Weights of a small mixture-of-experts language model, trained from scratch on English Wikipedia.
Training: a variant of SOAP for the experts, 308M tokens, 8451 steps.
Below are experts of layer 7 (counted from 0) of a mixture-of-experts language model. Rows are named router (the router's row for the expert), gate (a neuron's input weights, with its number), up (a neuron's input weights, with its number) and show model dimensions 128-191. Each number is 500 + 25 x the weight over its row's rms, rounded and kept within 0 to 999. Numbers have three digits each.
After each expert's rows: a language model's description of what the expert responds to. This comes from a sample of Wikipedia text that the model never trained on.

# expert 20
router:533525489521471497499521507462483532468510501521457511524492523520509487524470525527466529518527523470469522545469512516495475467498472526493502500525502460539472538505537537474517485545484501
gate2:519502459522482489519520520490482522485451484536485504525475542501519489563473533547511496527508527503480515492482530469498474488516464506487495496514492467526476526507502521487476491521473488
up2:500499489511477528497496543464490518486476485501514534548487512528537491548463501488489480478528516509508551441496516494538484481513519558492514529523514469520467507548520503508502550463501516
gate3:512529478522499468491521468480492544481468509512469509533508501519478482482461510520456532534530513488459483517480527523539453439525470513487502519545513459555476505511537534478537497517463454
up3:519466512494525499475465497488453514509490478489529487481528457518493533499505459468524482501502502533490479492538484481455526497472521533493534468478465509513527575509485472527437513507515500
gate4:501523489516513461496522483456447526495493501491493485491504501532509477488473505504512479542512486488509501490473507556525460508486501509506501491545486474461474545549524513477507474513521463
up4:487499485526484535488507546530488487423459499538477444530513452517491451467491526491504526440547523452502474518502504479497528488479492500474519501504481502487502467458509529510519551532504446
What it handles: Bare space tokens before numbers in tables, subject pronouns after As (she, he, they), and auxiliaries or connectives like had, would, However.

# expert 10
router:538520481517475485491521493473490534476490517528475517528480528530529476524471533533472529534513522469464519528470518510493466473491468517491501512522510469538477532527531527471507474520485481
gate1:564505496523522512517531511486500521517456526526474501509459475507479508520500550517475508492472495479472530532456520540508507481496484542522494514496483514526492469493505500474493529514502461
up1:460502553476484479456517503544502513500490445458522497524523482471479481479488493497514484496467501546512505452525508537506533517489482473486513484501517523472489485493506522502511511508475524
gate2:518522487492503434496543476493476571478508522530451487518457558489511476490499524533459496508546501499478503515459514518534487491516467528484495521524509484515495511468544503471528462532473474
up2:483509548482541536496488510470490442529501491443526507479483520475485531506515478522505492502486498495489468529509475461490497528547544467535507521485509552468546469493471488519520545507496504
gate3:524507488555524472485541501493491528478453514514494503532494493491541494533453522527512536486534497515502510527471527473494468488507472534459485501510494510510512500499496458448532493517508477
up3:543470457516488543466496493476500502508483504455537468499500492508492532501497481485489500494528497520499525494519499502495509510509527451560495512485487481475495501517479467516524510482453475
What it handles: Digits inside years and figures, especially census years like 2020 or 2011, plus country names such as Canada, England, India, and this.

# expert 14
router:534513484514478499485524495485476529476481519540478507525475552527520474514460536530472525522530523472456511507475521515496469476508466516489489500520505481546487519515519537478514465526477502
gate5:542519512511497501522482500507518541473498525517463483512486497524481491497481525519516512540505538465488545483480528513507458454500522516485490505513499468506491549515526514521523511501476485
up5:494506534500504499482471530524499459483518522473505523515505508508512492509479513483536457520518485549541530460527499509534463525506550490526474494459529541515545494456510474511473473460490499
gate6:516535487492496471541524478498515518512482469455511483497530480490555462518504514487525486537450499486470503515466552524491503483485535510529515461503530489522463530501504538506495462508477503
up6:493495489476494529476510499486508492526489476523494462501523510479513487501533440476513470485469488524472483464529497497499546527486520463497528504475507504500483492532502523519466488485542500
gate7:515506526518501453503504516499491530490473514535463495495503494501479484512483487550477524516513516488549498510489533516519483486504502508497490538521492512509478521505535512504475493473477485
up7:517516462512504483465553515504498535494456488467521523494479474496503533526480500522472491491475529513443511504481499508507465476485500501541472469499511481513478502533500549492478525499529496
What it handles: Head nouns and noun suffixes like University, School, station, years, Battle, island, -tion, plus percent signs in tables.

# expert 0
router:552536501510489483484517495484473540489524501523482501549499503515515478518450540531496520514502502448474512529478514504504468456484471522507522496513495478583491529531533531453503473512509514
gate2:515465501521497501529499492470474522475469530528464472515472518511460489520496506508484507500514517511488489503442535535525483456486488517463462519504505484509503520496542518474535449524461471
up2:510502460543490532514503461531471528465500462516477509534486501517481502538518500528513511505504534557503531493516554530483526472488530503523444540463503521466507553516504475517462501455470536
gate3:521510471496497497501502514481493513481493510528491494486485519500515490525492513527497495516489512485480515486478503519509475501493476502492503515497509487514486508505514515506504494514459509
up3:495458505523490509481489444496522521525452506498488474510460506487546478551507480494453514531486533507484499509519535516551519467505492549507531470529493531525453516457473512543496506514478503
gate4:536526501515484501508491524488480538479501534526481461506480470537516477491445513536510508513484528461497496491478510528531495504542505486515479514519532508479515493533503518513543506538452451
up4:526498519486509500539462489536499525486534508461536478525501503476485521487530490487494518491494480517531528521544479475479546497518506461545533488466477509538497510510502500520475491494501532
What it handles: Digit tokens inside numbers, mostly the second digit of years like 2'0'14 or 19'7'0, plus number words like three.

# expert 2
router:545521481516464489485510500485491539474501493540451520529473519521514486531466537529477525516523525471466518535470521515510475469501486518498495495522504462531477547524527541465511488546477482
gate0:510514501507489519477517469482497506500483455503486503540464474498521486504462539530494519507499518448496509512487540478516503465494489543469514517532541504505478517499524490514506464527482500
up0:481487519508514491515494497496549513513509476510543477504499491460481499436554524499501493458486527498509488450540497486540525515479544483460494490512465488516518532461502480506495530455534480
gate1:526536440505430475526516493509492535455557447537452464523449529526497455515492542487460490543549518466478499485491523529487483487525493522495493493486498491543463527514548489460492504510481487
up1:493483509499488518491514520495453545493496458490515502525465517497471500500496473505493503481492502535546537504508482484506524541516501487509495481508518531477472437539515468486507575473548485
gate2:513504470534480465496540487499478482473456507505497497502470523467495453494470520537520508539513512502466506544473510533466476491486492488481486515507524476537493524502515527499530496538462485
up2:534529480498442483490488499464518512514464504500499487489527465534505474540462471472493496491561490482506459511497520515460509484497524523469493503497473490517453549466547520503508470523481509
What it handles: Sentence-initial words such as The, This, It, A, plus table separator rows (|---|), commas, line breaks and digits inside years.

# expert 11
router:543519482518479487532515501489472540474488496535468526528483532527521480524467534530482523532532524470473516524466526513520476479520491525493512495521512480546483534524530537467502448530495485
gate2:521522474514475475521508482482479544474505513500504521500503496509502477508453512506483529529519525490485494515465534484479476504492480512487472498507512462524482530506559539476520515508460524
up2:482513485498512515529450507549463501489488467481502463505506486495499523491514502503536453476472492499515481461513459509487511507530541487469524466479523524469478506468519506491471525488499551
gate3:530521477520470491502516493478455541479470452525482485524499528512506463502482505527501499525539554463462523516476530485481512444462509516512511546506548490490464518531508549459519468500494480
up3:481532488474459508542526531531479521475507526471461519506439504489536485477526531509471501469489504513460516501485471462491499496500496538467498435506541495476503516505485551471504484487499472
gate4:511526458548497475469507519466497512504503502487496517505468513508491503513480503531478532557506510492493468537467524497510459482462446509449511538481498482528471504507506546526525470514476493
up4:504478510519524505508463473499533535517510518472474475458537484493471510483512527491488484478504473471474546467516469507491467472511458526510555511453510521494498515500497514519511473486487549
What it handles: Closing quotes and punctuation ending quoted speech or a sentence, such as ," before said, periods, line breaks, and subordinators while, although, as.

# expert 29
router:529533493497502480488519529461489532482460511546457531511484495528535469537475509522483522541527543495458523500454521515511471457493468547494516497526496480535479523505534523500502483508508485
gate5:546478487537468515476507489456525532490487516521501497560473532537474488531473524527467509524544537460469530492492545486518482505492490526472523473511531481511499543532507511469537494503502500
up5:539521482523523485448515472504515498488549498504480459527499471499458462479482479548476514505528502462459458552515530512508483472537512554503514497524537515496484540501511538472487516476483508
gate6:536523476529475488506509455498496512455505518509471497500485505512516498539472500537477533536520500473493503510465520538546463506547499497456486510536491471535494522538534501475486484464460508
up6:499476513478521498511511484501485506503497519485526510484503499473519517475519513446498489478492479530542468534511501492517513542454505509489548505471470522489535495509464442552475475492510527
gate7:529541467530518464490520477491477532480522482537480478536497523478507501530457537534516535515521499480528480530473486476482471523520513479477514533529525464530465528520532541483465482483492481
up7:475457533478488529455482502521538460508480533490523515481492499530467493462501493498481505492482517505446528465518518511538498447491479518511480466497465533472520486470471483543532537530499509
What it handles: Opening fragments of words and names split into pieces, such as can-ning, gun-boat, head-er, Ste-pan, Do-cs, and short words like de, can.

# expert 18
router:550519493506502475464536494471474529473499505531472548516499531522530485517458555530469524522514520483462499555458525509501469464485473518520488498511509482549491521524520528472500470508482494
gate1:548513484515454532492464499448474509475515482474491543528466486503533508532455538541512501528499518493470521529480511510543485476482508541521461521490519452516503505500497517512523504498497469
up1:501525505482463490454490523464492510503506466464537536517514495502497484468496509498512508490543527467525485503467514550508467464477476516503497467522552470506504477562528540496526574516488509
gate2:495538496514476506508534479502542530481511500482464488526473496507505524507498555519480516477490520499514533477465500537496455461496455500498462501510496444529458505517533518500533540523494534
up2:477494506500559482506490536488455501468478508487550516472555501490537504479531478486510499499519449540520465521495483479547484519494492468546463482488516524506513486495490475536467471473524521
gate3:497519465508498482498505460478528501481451508526462476530485520513505473483495523506476537520519511460483533483476543522515479484543468535498500510503534488534478508525495546494547489519490527
up3:500500454517471539458510480469486554510528482518541480506509528486471529517476493470502498514511490535453483539515485508454522530436463538502474492513495505500540506476467527510498464549549471
What it handles: Vowel-final pieces of personal and place names, often non-English, like -ka, -ia, -hara, and York or India.

# expert 12
router:540525483519478480494527495475483523478494513537470514526477543530520472532467531533474527538520517469467526512462523507510465468486476520484493487524503468544478529510526525482512471526486488
gate4:513527482510474467492510495502467532458509513525465515529471525540504471489463524530479527515540538475497530499481516527496466472514468520499479500538542471514494513525549537469510481508476471
up4:490472483515460478488493516449456469486504475468518475459515528486489489432485493489477510491523498486522518540506496468532534466460491475477494499465473487519497504526471460502518490470539464
gate5:533527496504473518486509492488511551485485521522457544518501530503494462492479518529452538486495504472469473521488539542505460462474499503480483491474512514525466514506501537509532510494492470
up5:554528446513468507464535499502494511495516452515519530546489521493502481549509486487450498515495541501463485479465514532493473492559521529517494488502497486501509531515539492504493492511508480
gate6:551520500544489493463499494448528526489459488489468483480461508502520489522499513528487512499517503477502487491471520556496497477472514527468454520539514469518508537499485489503549500518524445
up6:524468505524528490508490497489446480507476494513508499519493507526486528506477489526460525460507517528505495535520516525563467502543544493496531523539503493482515488510496529515487532508544503
What it handles: Final pieces completing words, such as -ing, -ation, -ology, -ical, possessive s, and year digits at table cell ends.

# expert 7
router:543522481516481486510525488453480535476485512531471526526478542528508468522461542534477525530522527476466517516475519510505467468490471526485491488522514480544482529543529526470508462520484503
gate2:503551482540492490530505483482516530456531511547445506532531538478500484533515529552470506485506517463496514475514520516516458426516474512478506512550523479521454511543499510526534511528508510
up2:473493509474524526508495523499546475497503521462507476502469495512496505543507515540510511524465513523502538524486538484502485484492487478561508560495507506493477533454494480503459518470463514
gate3:515528460515485475450541476503512547483459476532487509491482468492506451506455522524459474509537498464481494508474508503497481520513495528527456489519508464533479495477527514518549498502444463
up3:534475463527458490505516497527481507511533498491518527505466503472503486494481522495504462516538520462480559488479532484536482522474443521518498509483538492456496537474487505491507488495520480
gate4:524550508524500471526507451518504542499527482514471520509478484516498450525472476507467523503528519471516486542478493536484482478493509560500483482522531469518496516500540521487493512501468482
up4:531442473501497505518476465439500489467434498469482484518529507521491536501510480465485552526473492487499460532512470467476513500473524527457501533519550512505457490521481471517532485526543483
What it handles: Words after the or a before a noun: possessives, ordinals, numbers and size adjectives such as his, first, two, small, plus -less suffixes.

# expert 31
router:540520479517481484464525484477477529471501527536473518523482531524517478522464532533472529527511524473461513535470522517491464470498480524485495505519506472543473527525525531456513462520487481
gate1:469511488497465512530490540492462509491489512502489483524475514530557497510486518508499528537509537487521525502470488501494460450479508509538510505571508457533486515475508529478493474495499487
up1:461525514478507483462486471493501480448505494562455497483538492489510486462473526540499555495509503528458504530463471512524536516501526488530511506508500522473541490559535539507490505503489473
gate2:464564491504515480525496544527502492528489524499510465486501489508544515477497494504458495486498528512498495481490575554496504501452494546507506422541494474512484526474512512523475443555517494
up2:516502511478488521514535511513510532504520471490476505533483505490505510527488517481520536500503474504546476557486527469498456456506439465486509517515493509505541454462501491465471516436450497
gate3:501528532491452505479534517489517548485512533532481538497479517533533474503458529495511540513527516474466501484465482477449484491486510504520520511536497484505515520490542515450470491522469487
up3:497473483515529505511481532466495456500539470484557507465495469481509518478551468473495459480477478494526488505526471460532499513473511463451480521478489505489524491520493466495462493466485474
What it handles: Final pieces of place names and countries after United or New, such as States, York, -ville, -ford, Argentina, plus final digits of numbers.

# expert 24
router:537527476526467491489534487510472533478513497539469505531468513530516471505472526533495531531518538454465527501477534507515467469490484524498487496541513471533472542517521545472492489526482477
gate5:501537499506484508486472534456455542506490530526488520493486482577509471528495513526474496496520532487500501491471495516511476413529500506500523507498487454520491552512505500513479501513472454
up5:513558500472521522494499537549469513490492523505527503503497485482467509475547466498477489518502508502530503537503483470486506478528483478520530506516501512440500492483508492485509487505575456
gate6:520511502507444516497496448495526508469458541485496488501441532530469509518462482504521471560473514466477498517481524471535478503525507480517487590515485504461533515508517470531525497458468467
up6:479488475476501453472495437535484480479461519513478467489514482534463484513517461563504534550480474517481502526502471492511505500473525496507517529498491489488524506456511477555499472500468509
gate7:526537492522473526486521506514497538463459470470500476504465501486528490579461531520486479516499501508501520522477515519493501517505500528475494508517526457500479509502538535525528508495511446
up7:493518526542492471493515509496510455518516517497496514502494472518516514514564485479492462503530452489509506471504472492529517491460542496511493541543460526462513478459493449487516509474555505
What it handles: Common connecting words and punctuation within running prose, such as of, in, that, commas, and words like several, during.

# expert 17
router:523522492512475485507521451479486527463508510545492525512494506518539484529478525541492524533508514468483528503475506511492469467493491510479503463504509494534471538504519562502495477495499489
gate4:535489469507474476473487521491523519484503509494496454495486515525547502514477522509469552513541521496476534511485562508524483478491487543462516490506522477525499512500480500524498505515443496
up4:494543482520472489503511529498456482498514542494474511502460532504515506522478502476524507552449540467511485513507489496484475479512513491478505549494526478482486543562514522456492501506504488
gate5:517522471507492503474495494483502527465456513512456471520468535531496464480466503562445537511543557460451479513490526492541483506514458534494501516495519482500497500512502529498498541499514493
up5:503466559509514481501469440512501503484494453528473507463520494463529475503489446496494496487458491487549475539515488502529506529505515494492511487509508503529482481490492467498435492529509472
gate6:533550470548478505516530469494506531451525484471451490522485523517483512493457507525503536510498521510523463518498498488499488477482487537506503479520494508523476526515523517503470505494472499
up6:512537479517536494478528488521472512474452539504481482486468472518468504478521526492480487502473479492508498499467547498507432504511483541474495470476542524463535520530525520445486503532514521
What it handles: Prepositions and adverbs after verbs (in, into, during, since, across, off), verb endings -ed and -ing, and motion or sport verbs like played, entered.

# expert 23
router:542526481522475489490514485476473534474489511529472514529477523524517474527467528530472532527522519477463513528465520522504469473493486513472502505522506476548473531502527528472513469531482487
gate0:522548474522486481503523482484498527464511513505493486531473491517510475524485550494529488532505541469480478482516534513491442476467472498504496544521495475539520524524537531520508515511488494
up0:499506472537513481469519499449503500514530519533513478507475478510498480526490577506532545506519504497503506519511515483520472506498493494493533505513438478517495506510473504487524492506506478
gate1:515513477535482471503494500429493498483449499489464535520495477541526489566490521494490546503493550491483516498499527505507493490491515538514538528507512463530490520502494512474526518527511481
up1:502505426474487493554467504497505522505493466506522495527490509522511501473495486472504515474529496494529461525512485497529521482491496501490481500523496454496460503520511519504510542471530489
gate2:516537475510470504530518488498531508486498527500479470524487501528532437477497492511459501532534513475517519499479551525525492493499477500496497493551542492525495520536509526540483447556469523
up2:542534494482505507499493528529478499509475466496461504510536505484489487454505510512467513501508511496493508516488519507466509511516495539504488503513529499494513536496544519518491526496464518
What it handles: Letters and pieces inside foreign or technical names (do-s, de-s, Gaert-n), digits, hyphens, Cyrillic and stray byte tokens, often in taxonomy or place lists.

# expert 6
router:540529477522476485503523488475463534474486503536472516520488529527516472522464533528473527526529521463472515545471514512497466471499473524495492499525503478547477533517530525469502455524482492
gate1:516540479536457483518440465474520544495503531515468467498480517513543486495484505471519537489460510462485512492488503499545483475516499511463532521534512471516464502490525505521550508553515489
up1:481479502487466534527492475510469516499507501544528542483484513504503509495518511480498483472478517495525468458488475470480508503479554463476451493452492514450480501465468464445501510491533544
gate2:542546501493455497488520486460508518473469548510493526505489493493506499540478483496486538525507539500464501508489536522511483476482508487495501535489532456530464539527543515470486526508458519
up2:492479474487497513475510547461489501521512536490467517497509469477512501456508464524491490492521519479441504552512516464478501469433503493473524511515550501498490433536511468510510506490538500
gate3:500519488505471466515475480483519515452503510527486530491494486505534475519470535524522511469522533476503515488490524517545469467526497542473480536509475464502462525495494512505503513558443491
up3:529520475481535485452492533468492519543541521457513475502512530494460469485512485513502472519474472466462480506506507476506484505536498494501455481498514532541527517486489539515548526479524489
What it handles: Common function tokens like the, and, his, my and commas, plus digits inside dates and years, often after of.

# expert 30
router:540531483510489487485526528465491538469471505546474520522472510535535473521465514530476523531518531488462535510458516520513472461496466523487509501526494476536480531522523523483498478512500483
gate1:516528452512468517511529521481509523488488505457498508532510481519527466526470534524492508545507540491504519526506476485548489467537466538502472506532528462527473523518526543480516522508467527
up1:474489517493508538515486514519548498527494506519526480507475554519523515497484453456468466451517514489488478516528555527505535547504504480486526507491479495454485460464507465456547513486505499
gate2:471527482471529470476540460479477526474488537514489490531524509527526472467509514541487521548465549473474518488470524516480468458546454505468479527542496460534481479509526526471513489523480470
up2:503508522518493527519487550487514464509511458440529559484502546495492514537487512474492453494536468541515533533522508472487495492460509528515538478496567522486542526513475474512481497498494514
gate3:540510468454500450488508448486463548487491505517440465525478503543516454522477500526491514516508528465471476510481529526516499459507497517520499479546518480501498544517517536502507474495467493
up3:475485509485488510455510489534481521516468508510504484474515548459471486414506457497510477472481499516482475495542510485497510512486502471496462502490546539495464517462501508505529493496497512
What it handles: Capital initial letters beginning proper names after the, of or in, such as V in Valls, D in Dhofar, and brackets.

# expert 5
router:546522475515475477490520482470494533473490522534471507524471525526515469520465535529474528529525517469464512544471521518496471470515489526494494516528514472542473521505529535477518467514478490
gate0:488493491503482477516511473466491534472537487502500501520512495502488476506491488515514512485509497498495481457490503550471470501486473551526484488494498473510483523528520495473492491512458488
up0:488476503448459450528443515494494507502507527528473494480504495507467526470490480502509509478498506515465499531484532516509501495508507508544515485490523494450516488509510489529521483510487455
gate1:520533466527487502484506499456494501496461534525502502519477523497510457489465532541468518524492528490444480509451529508498465465487462491481475505513482482488489523533531525521519490528489488
up1:484519501491512502470500515476495521458484539536460548495513506503454479474502527495460490493518511527464469519457504503500482537515478491496453478465525491463541480514497525475527479468504459
gate2:516501469530490529498554514472511512500442489512500539538467488526491469542452502525473537520512497487486525492479535509506485510519467497510478516540525457534472523531509543514521502520459498
up2:462495505471520510481499482476498479523482536479546449475503484486465504489520442485518500495517460491483493538519509534477543487536507460487499518485489510505517505492475485539506530505474525
What it handles: Final pieces completing names and words, such as -er, -or, -ger, -ick, -man, -s, as in regulator, lover, Grinker, Orozco.

# expert 1
router:538522482521470490500527494465486529477495510530467528525475529526515463528466540530482527528527526468469517523473522525492465478484472522486492508519510476542479523521526532464512456520481497
gate0:500548487522503462482495522482514504477476533497523544551484508527525460538476517500495491557479524457472478492493499517507471472486476529483506529520512481478501512471541529494504520531511466
up0:509524527518511466460530574467485527510522518460517502544517486535543495512475516504482490484479482487473517476501526513481509486496506463516470478517525467493496512501523496550495461562494539
gate1:539524514529505496545482474478466503457475486481444498528457521503489474525469522519483513490526532507512470530484524531512506505505467529499519526524537478528512546510503512507578511534513538
up1:494481516491545521588472463501532486514500497456495439502505512474482518489496514462537490488497477511515430501539502519529522517469542507512501513501509547475536513463508459487489465476540523
gate2:533499476478483491498533497534465500490517532513478470527493504489480478517498494483466516531501528476508521564488547501516494455520512530490505498520476476517493517546526519499521461517477508
up2:516483509480500495472518503456546518497443526508489500515493516548490498451501515473469461503511528492522545516507493495497446498490451499505509538477512529484502518531471457455525510513460473
What it handles: Past participles, -ing forms and verb-ending pieces after was, to, he, such as made, released, produced, scoring, -ed.

# expert 3
router:539523475520475487498525475477468534471489500531465513529482523523514464527471532527478527533516526477464525505472516520506467462487475528499489492535513471543478529520526535486519471529489488
gate2:522545499517518487510497521490477542442495509548487504523497536476506500500495512518507556525512529462509480478476500487503483503451514520452493494534463451540499536491505547518534511507515485
up2:484526488514496502542500482513515514468486488487503488471487499518543483463499527533509483530468525525494556541501517463505461543472446486519515472513543462506484518517484485497480514474501529
gate3:514480516540518494443490473473482535484502547514499495504536484502536500520482488512470502564516496490474526518503564508493459442471513519471498533504550458529490497519503546525489490543452511
up3:533476496517469515462543502520497498487530474516502510450467496524511501499474472539488494506525476536524494475499497458563476479515515478521541482511510531469508516502495489479516492526526534
gate4:550512488504456475505496507441474492504474507523482495496473498538511454541483495531475522528533537487489489491471541507530486453479524506491488476524519482499450490524527506492519454508476480
up4:522496499529542514465489538513535477485533463514536515518516468501518499523501491492459468485515483532456461529473522527478516475509481523455500521460487473531475507489524548524459518537471455
What it handles: En dashes between years in life spans (1796–1858), digits after year ranges, and sentence-opening pronouns like She, It, There.

# expert 9
router:557512464517493469494523492497495519487499496524483510516489503549503495508479531535485544509496529468466505526488512504489471452511482521501504507532523473538472538496526524479505489511506459
gate4:490541487515478498508539499511472508465514497509481508525502514539497472523465530541482539541490528476505495519487500477517505493485481505511490496526546488521494525486516516493511500537452478
up4:537529538535521485476541477523470491500505504504472456517534492506514470538518539517499543549488473495502512473486455525470488533500495498488504481470464506528522508518503521512476485531496490
gate5:532511467515487501545476494477547511480514512512464468512469508485542485521472490509485501524482508467510523463470516473479509472527466514468511470550538465530445556542515525498478515522491455
up5:453469525449513510422483502521497486515520506528548543485507483517469477450515498516510498500458535548475457522480486437475472486468487490476471509513469510468528505494463449516539484499491495
gate6:518513476516491507467519490510481520495517481537461514517502473536523502530482519462478517514498506471498523487475526488506475455451481524465508487498562493521487507501527534501503490470501455
up6:497512513534447502473523463523457523480510476524485494541439480549512502518504534472506527488532467469513499498477517500481505472472500545476470510524507484500488550538544529470509456522497486
What it handles: Field labels in lists and infoboxes like Density, Died, In office, Episode, plus connectives such as when, until, who.

# expert 21
router:540532480513481480491531491476490529481501522521467514515485514518528483522467531534474528521532520481460514538465522525497465467505458517484512498538512477547479525516527530473510472526490496
gate0:524499447558507458496535519467466531481525490502485506511464467551538469542501508544494510519528495456504526508506521511502468505462501543536504478519526492552479497511545505534476495496474471
up0:538533456528513462468537521470508480507518506505478506525512464532540486550476533522482497479508537515489475529505486497464514489477472502479500535547531468461458509500502527458486467539514500
gate1:537517492485507498483548470504489525491454537551463511492501502511490480477486559556478518542510499497456529502495481500518471471509494502523480490512537475524478531538499533493510492532511465
up1:548513462526488494463511511472494507492464511485524518528525516510492481537486543503535517473492531489499505498524508498501525487462537501475497547505539494540498497552516551512484481468514525
gate2:528553471518505461479475513475495515462547495511465496554496490492531498521509522513520535518516491484485492491473540518488453483473537518489485504561472501548455522517563540480452520515519502
up2:455485486471512543531521487472500518556517488474545490477532481447470497517482510479475478495492503497486492471508507494499479515492525537517545520483495497479516525497506455518454520492530533
What it handles: Middle pieces of words after an initial letter or prefix, such as dr-op, dr-ub, St-ub-ica, mill-ennium.

# expert 13
router:539520491507487486495522504474475527485479525538472517521484538535536471524469528528472527528547519480462512534469526503504472470494464523504501492522505478546484519513520530474512462519490504
gate5:513513461549471487517507512464509529509487520530531517489505550534522466516472505482518507505504540476497553505513524508507497460503484505489523542523506453533438515488518510488543485551536476
up5:460454525460549537508459489502521475526497472487517498454531507478490511507518468479536458473494488543529499498531467480500543535515536481526511478475492549454539460502451479528501515463510527
gate6:511505469498493474517468524498480536445508523473481530517493542502530471522450469519487500542504521488491525517515483530537468487477512494486507491524504501484461522522532520496516488546474508
up6:479498479514518480519532474519487467484528460484462526530475541497448477473488449487494526495504469533530486467476520530483478509526513470528454487443469545507533489462518493466492506463497450
gate7:502544514505495454515528479497483485516477559491498537526466559506501472493468539536473512515525474481467506518486534529568467499564464544503497472525461504505491504522501511489542517524517507
up7:500505497521499489506501483484545530486468469505509461490499505529527500505494522538527481526462520481494522538507501549472493472426508504483482518520527512463467484491475514490489478474567487
What it handles: Common nouns ending a noun phrase such as film, song, report, estimate, record, plus mid-word fragments and digits in tables.